Weights of a small mixture-of-experts language model, trained from scratch on English Wikipedia.
Size: width 320, vocabulary 17790, 74.9M parameters.
Experts: 80 SwiGLU neurons an expert, 2 picks a token.
Below are experts of layer 6 (counted from 0) of a mixture-of-experts language model. Rows are named router (the router's row for the expert) and show model dimensions 128-191. Each number is 500 + 40 x the weight over its row's rms, rounded and kept within 0 to 999. Numbers have three digits each.
Before each expert's rows: a language model's description of what the expert responds to; "gets" lists some tokens that make up at least twice as much of what it gets as of all text. This comes from a sample of Wikipedia text that the model never trained on. Tokens count by the router's weight.

# expert 54
Commas, decimal points and digits inside large numbers in tables of votes, scores and money, like 2,871 and 8.433; also g in names.
gets: ".", ",", "g", ":", "0", "–"
router:458575543517538418522460505486549470496473444555522542457495533553506532565505474490532455493522524567496481443509490525535570476522524525512524536495444527487453551577526417420465466474551439

# expert 10
Field names opening bulleted infobox lines before a colon, such as Born, Location, Genus, Genre, plus "by" in Succeeded by or credited by.
gets: " by", " Born", " Coordinates", " Country", " Genus", " Species"
router:493555519537467510473471552501536456467512555578545532511453529591517447533506492549474480477503509531488567500539350446523584540562495490497564548539470470522482472580545511525502531519526515

# expert 27
Opening brackets before asides, dates or details, as in (aged 34), (1992–, TKO (leg kicks); also line breaks ending list items.
gets: " (", "\n", ";\n", ")\n", " |\n", "("
router:431505534559492450517356498456547434549489515483551559517527526539530448557529447564492484463518519477511513495512410464518516477520491531501580490529521530513542500530507492463449534545530516

# expert 47
This, these and adjectives after the or a possessive, including section-heading words, such as first, same, own, original, Current, Historic.
gets: " this", " first", " new", " same", " This", " own"
router:427522479518507387503437518470591511514478526474597521522514423527553427487522530492502453481496558503497549508508481550532565501535462490516470529480486553464405466567473492515530565494508477

# expert 12
Single digits inside numbers in tables, scores, match minutes, grid references and measurements, like 5–3, 83', 146; also Infantry, Brigade.
gets: "1", "2", "3", "5", "4", "0"
router:480530532584494430516475486459596440537495521476518555480521504502521453490572520579495454476525506509612534408519414471532556525511428523481578497542490527493456562547497500469520545523526497

# expert 43
Pipe separators in sports tables before player or opponent names, plus position and country codes such as MF, FW, ENG, Win.
gets: " |", " -", ":", " MF", " –", ";"
router:478547551604529388483501455490584467464523494522502513455467509523500464520556499510435502500533496495512520450450485566540523526527503525552542504496434535474491537527463453477567482501505444

# expert 42
Unit words after numbers, such as km, mi, ft, cm, kg, lb, metres, plus percent signs and closing brackets in measurements.
gets: "%", ")", " km", " mi", " ft", " m"
router:421572490528476441551433462501508466480490489487495513421523578463503451511569467521511483460487506573547567413452471544539504607539519514545507527501512524513466550546459450416508531509504448

# expert 29
Final pieces of European place, club and surname words, often French, German or Scandinavian, such as Hässleholm, Glendale, Tranmere, Hôtel.
gets: "e", "a", "le", "el", "o", "on"
router:421501540561494507545447467508508467455494536502579555454519493544536455469561545538428495488473489570543557450564488559564510476545483474533555497526522498422521485598478463472494538506568475

# expert 50
Pipe separators between data cells in table rows after names, places or titles, e.g. Nguyễn Phước Đến | Fencing, plus semicolons and dashes.
gets: " |", ";", " –", " -", "\n", " ("
router:522506471603510453492493511524549465478538444504538554429510514532533428502521489585502519457490507487563582456500437495537543498532476519533486509496488502491499553508467484495509548478545459

# expert 13
Pipe separators and semicolons between numbers in statistics tables, often before dashes, minus or plus signs, as in standings.
gets: " |", ";", " —;", " —", " –;", "%"
router:477543495555462433560430455501536474494476447538545572486470534505512448527510492523459508440491494511469522483459479531537548504565550516528510505511504499479436561548498484480524526509544449

# expert 14
Digits inside quantities with units, such as elevations, lengths, percentages and coordinates, plus unit words and number words: 1200 m, 85%, mm, sq.
gets: "0", "5", "3", "4", "2", "6"
router:459558537530464470532404591484574484489528538477530556459473501517506433502512533528504495452490453506493499460529504491546563552565479466492557557488496506466489533546494457476481495514588466

# expert 20
Colons after field labels in infobox-style lists like Synonyms:, Family:, Constituency:, plus equals signs, arrows, bullets and time colons.
gets: ":", "=", ";", "-", "):", ");"
router:501523543623506465514427519471562411526543552500508575477554523584549402528484479553524532530507495534476554483483549512563511500487507466484520511536496556496467503574453403491556483539523493

# expert 5
Indefinite articles and quantifying determiners starting a noun phrase, mostly after prepositions or verbs, such as a, an, any, every, no.
gets: " a", " an", " A", "A", " I", " U"
router:463537523515479428490449491520537499520485539491603543453493482542489421488562534565535524437563549484526505465550436479638461509516468553497502511518433502420433522496486484523538511475525460

# expert 24
Comma following a town, person or organization name, mostly separating city from state or country, as in Brooklyn, New York; Dazaifu, Fukuoka.
gets: ",", "),", " in", " =\n\n", " (", ".,"
router:462531530570539504532493514444522455497535494472578480495500502551535492509549523538487456498495477561483545434506467545550519522579487468511580512561449492479477508552494445470471497503586495

# expert 30
Short letter pieces inside rare names and words, such as am in Hamcrest, d in Sverdlovsk, plus non-Latin script bytes and coordinate digits.
gets: "b", "d", "am", "m", "9", "8"
router:450530515570466464475489482532531433494459553470523477500482545520531499516519524502472407455471502495530550454472455505540575533537467494465582508490484520503458495514458426482443475498492462

# expert 49
Subject and possessive pronouns and 's, such as he, his, she, their, its, often after that or a comma.
gets: " his", " he", "'s", " He", " their", " her"
router:492540485562513445476437505484519501510512526440502498468486483515531507489512483510475478484460540525527479423475403554548557508542522506523457525481450511465462550512534464491535531453512511

# expert 9
Paragraph-ending periods with blank lines, and == heading markers that open or close Wikipedia section titles, such as ==See also==.
gets: ".\n\n", "==", "\n\n", "==\n", "===", " |\n\n"
router:419534511501468408535475483466533440506511580516550541485476522580527459488459575503440451487469519525487533475545467474505545492516431523481518494517480537501475485590452493431495547441585424

# expert 26
Pipe separators in table header rows and succession boxes, such as Party | Candidate | Votes and Pos. | Player, plus words like List, statistics, Source:.
gets: " |", "|", "\n", ";", " |\n", " /"
router:499531468510486477514470545525538512477528526529526536476443460537515450526529546537447538470530544447470467473494426471545560536558492465488521503474418551510447535530498441501553479489520553

# expert 36
Past participles and predicate adjectives after was, is, been, such as located, based, known, built, held, certified, available.
gets: "ed", " known", "ated", " used", " released", " based"
router:446509435510484452517410557496575513465532506497522521521484534479484402529476528488546498498534505498474556517517506489550626531532528501473482515522450508554469478526495551427463497525558432

# expert 46
Last digit of four-digit years in dates and ranges like 2014 or 1990–1991, plus time words such as century, ago, BC.
gets: "5", "4", "3", "6", "7", "8"
router:469534510537496465569466460503516433479503540487543514522464459534554451429540536596449487486497534481489518487473460524469575536540521502494493511544477486477497503548494456506432525449505442

# expert 6
Final digit of years before season dashes or championship names, such as 2016–17, and nationality adjectives like American, British, Scottish.
gets: "4", "6", "5", " American", "0", "8"
router:480564484559527433509463511486507451504493507494543520518475411498477406521542497490518442438489520467493568465511480517566522519484450532544479520502474526460427469559434534479548472482495418

# expert 53
Commas closing clauses or list items, plus including, such as and dashes that introduce lists or appositions.
gets: ",", "),", "\",", ";", " including", " as"
router:533498519547524501516429496479579405527480483502576512468471502460542464506528503541514480479502499521510475529490481549486556482494472549495486498483509458443466453573460447431512560498546395

# expert 2
Closing parentheses, commas, periods and dashes ending items in credit lists, bibliographies, discographies and tables, e.g. (1357-1371), (ed.)., art direction.
gets: ")", ",", ".", " (", " –", ";"
router:435504517586502457522423509524580480463490509502528503458469514530507472523569451567458501484461562552553524412483508584559571495554511475527560500497445484526489511505433446481509526411495479

# expert 40
Plural nouns and plural endings for people or collective items, e.g. people, members, children, legislators, units, -s.
gets: "s", "ers", " people", "es", "ations", " members"
router:462557499556552405500456552459519398460527543524516547502453547468512477513579562559432498460453519555473513455494435454552533522565528492593542493482470481548481473578481505437486477477559482

# expert 1
First digits of four-digit years after months or parentheses, especially the 2 or 0 in 2019, 2021, 1990.
gets: "0", "2", "1", " census", " COVID", "Demographics"
router:432556515535495458564460582492565440556553503499536567485491478491548437498578493477434496436521510474525509490437450517515552570478479469468535503431467571459483467523504485442510484504511512

# expert 7
Word-start pieces of lowercase or English words split into subwords, such as ch in blockchain, un, dis, mel in melodic.
gets: "ch", "is", " un", " h", " d", " c"
router:487444529600484440525438558492523492512495566500531578488537491492583489574560466535477446459443570545528554443495494476485546555522457494482554561483541472513400552474493486491499497484553480

# expert 3
The word as, plus became, named, called, titled, and the article after them, introducing a role or name: played as a midfielder, known as a magistrate.
gets: " as", " a", " the", " became", " As", " named"
router:447541513565474494555432535448521482467481596490460531553458477519474445521548544485488511456458553491499596465508456535506543551537496529438514480470473508461545540520451482450519489486562505

# expert 0
Hyphen or bullet opening a line in infobox-style lists, before fields like Synonyms, Population, Coordinates, Born; also See, Clade, Phylum.
gets: "-", "\n", " -", "\n\n", "|", " •"
router:404463467549486524509491530516470477521512479539505513453488482474555420532516510484520505487515505530535474458503533468555564510501496527516579528470470504395501463569486506508487496551540472

# expert 18
Month names and the preposition on in date phrases, such as born on March 15, on May 7, in November 1948.
gets: " on", " October", " May", " January", " June", " July"
router:489568488509514450530444527466530484530481534489527589478506498520503474540550504496521568466495555509527536447548508548514561500545472466566555575507478507480486553485464485480501501498515489

# expert 21
Pipe characters that open a new table row after a line break, plus list dashes and table separator lines, in squads, election results and statistics.
gets: "|", "-", " |\n", "\n", ")\n", "==="
router:462536536482434485553501513474503496523508450465544568432485520527437460527528500477521468477495497579538530511493468538525547559491546474485528567528498519463485515522486478430511530473465451

# expert 22
Main verbs and object pronouns in narrative prose right after a subject, e.g. began, went, appears, tells, him, them.
gets: " him", " it", " them", " began", " said", " did"
router:496570467574472432454448453512530550481522523491480506490514470517537447497508547530547465467493528509532529489510486548579564544514499510539536465502457552535530546469523477486491482469515500

# expert 57
The word the right after a preposition such as of, in, for or to, as in Chevalier of the Legion, for the 1973 season.
gets: " the", " entire", "the", "mathbb", " nearby", " Cinematography"
router:455544502563483441500488535518504451542533519522563612490468485564558448509594531525507483507485497472487552490605487513499520564516484504514518479501467516508501490563436478489491509474497474

# expert 28
Prepositions tying a noun phrase to its complement in expository prose, mostly "of", also by, for, to, between, using.
gets: " of", " by", " for", " on", " to", " in"
router:457504487545473431529465525506503446465535532501492540480507477511531424550533509477464526471483530555533518447546497485520525544510499530518569544443542547523439454527472475493500493464578468

# expert 44
Leading digits of years and centuries, especially 1 and 9 in dates like 1949, 1989, 15th century, plus words such as early, late, During.
gets: "9", "1", "8", "0", "7", " early"
router:445525496613466448503444490507574492501539508526499566473500488495531450519554511521510446453513507503531532498494443459538596564512511485467539537457494509476479510533478516477491513467520433

# expert 15
Spaces and first digits of day numbers after month names, mostly in sports schedule tables and timelines: November 10, April 15, June 17.
gets: " ", "1", "2", "3", "4", " September"
router:467497473561487446478444562482580467506502529431509569474474504543504512516503515550509506482515545481583538440545477526530538503539501458501556524495453497474477471515456480455543503448541484

# expert 51
Last digits of multi-digit numbers in tables of votes, scores and statistics, such as 99,688 or 85, plus units like years and months.
gets: "0", "6", "5", "7", "4", "3"
router:442531500527465449527409492474569541499487489462533541495517541520476465488564589493521489451452560531495491451505456589556569548581545541541585523437487495538501534487505487455470491473508500

# expert 60
Full stops ending a sentence, often after a name or noun and before The, He, In; also ). and ". endings and though.
gets: ".", ").", "\".", ".\"", " but", ".\n\n"
router:541539532585506505508528529463600507482532506511592582482438525524474459545500554563467492471482522519525539496552536517545614559489487495489525480476457492456474565515489451455527526505511469

# expert 62
Determiners and pronouns opening a sentence or clause, mostly The and the, also These, This, His, It, Many.
gets: " The", " the", "The", " It", " This", " such"
router:463503539503532480531455458476551505523516473463479533472485481491478454481561508528514479458525506550467552443471380475468572457552471457496578454493452551443481499534487477463530480473509430

# expert 37
Derivational suffix pieces ending words, such as al in factional, ic, ian, ist, ical, istic, an in diocesan.
gets: "ic", "an", "ian", "al", "er", "ist"
router:471492485535480426515411502439502522507486479501584557485521466492535448516561542474499499520480535536527534478509469451551592533513509490478486526466525529481461479556460524516521512481563470

# expert 8
Adverbs, modals and the infinitive marker mid-sentence in prose, such as also, not, would, well, then, often, to (move).
gets: " also", " to", " not", "ly", " would", " well"
router:463499540493499439557394472477602466475524460509540545486457478591501484438514533549461405535531508509489463485478500548572531506516477496483575509485470485525440521516519430476505508443475510

# expert 32
First digits of numbers in sports and election tables: goals, appearances, scores like 6–2, points and vote counts, plus TKO and KO.
gets: "1", "2", "3", "0", "4", "5"
router:482503541542493447531439511528491479470533502521589500451475506568538405504597511466462496459560524461509492418532470538568628494563509561551533514487458464452490513500462520459476512455597443

# expert 55
Prepositions linking a noun to what follows, mostly of, also on, about, among, as in prisoners of war, depending on.
gets: " of", " about", " on", " over", " to", " in"
router:483514567522527429567450564509483505520524547445530551498522443546539407550561508561393499505463507532494510437543476484528558489496539497503494531474499534489475517561454499473536479448566471

# expert 59
Single digits in sports scores, ratings and table cells, especially after en dashes or pipes, such as 2–1, 6–0, 6.72/10.
gets: "1", "0", "3", "2", "4", "6"
router:479526540566482499533374498468561460524512531454558495533493497535496403473541489550466543489553533482492485490523497493502529532522513527503487455502478481464464510537487499475466478473544479

# expert 11
Cardinal and ordinal number words, quantity words and digits inside numbers, such as two, several, many, million, fifteenth.
gets: " two", "th", "0", " one", " three", " several"
router:397545555494486472506453508472565481518479470484533487500513469475514405491559497496490452456482529531510497427517442507530591570579444516550489548522528539502514467597482468531522492483504464

# expert 16
Digits inside tables, coordinates and parentheses, plus verb particles and adverbs like up, out, down, along, home, together.
gets: " up", "1", " out", "2", "′", "aged"
router:498548567558460498497385478527491478402488506544469502526514526471508444490515489459508533463467502533492430443464439474562596552569476534510519519483407534496487530505458462454470453489527459

# expert 58
A lone space token right before a number, after words like about, in, after, out of, or a comma.
gets: " ", " Mold", " Prefect"
router:486578512581496427521424550484568445522530531497571511499477473512511495548535530536461471499505529489524508459505451461507513516502402478460523505460485633518478530588524469403508534522505527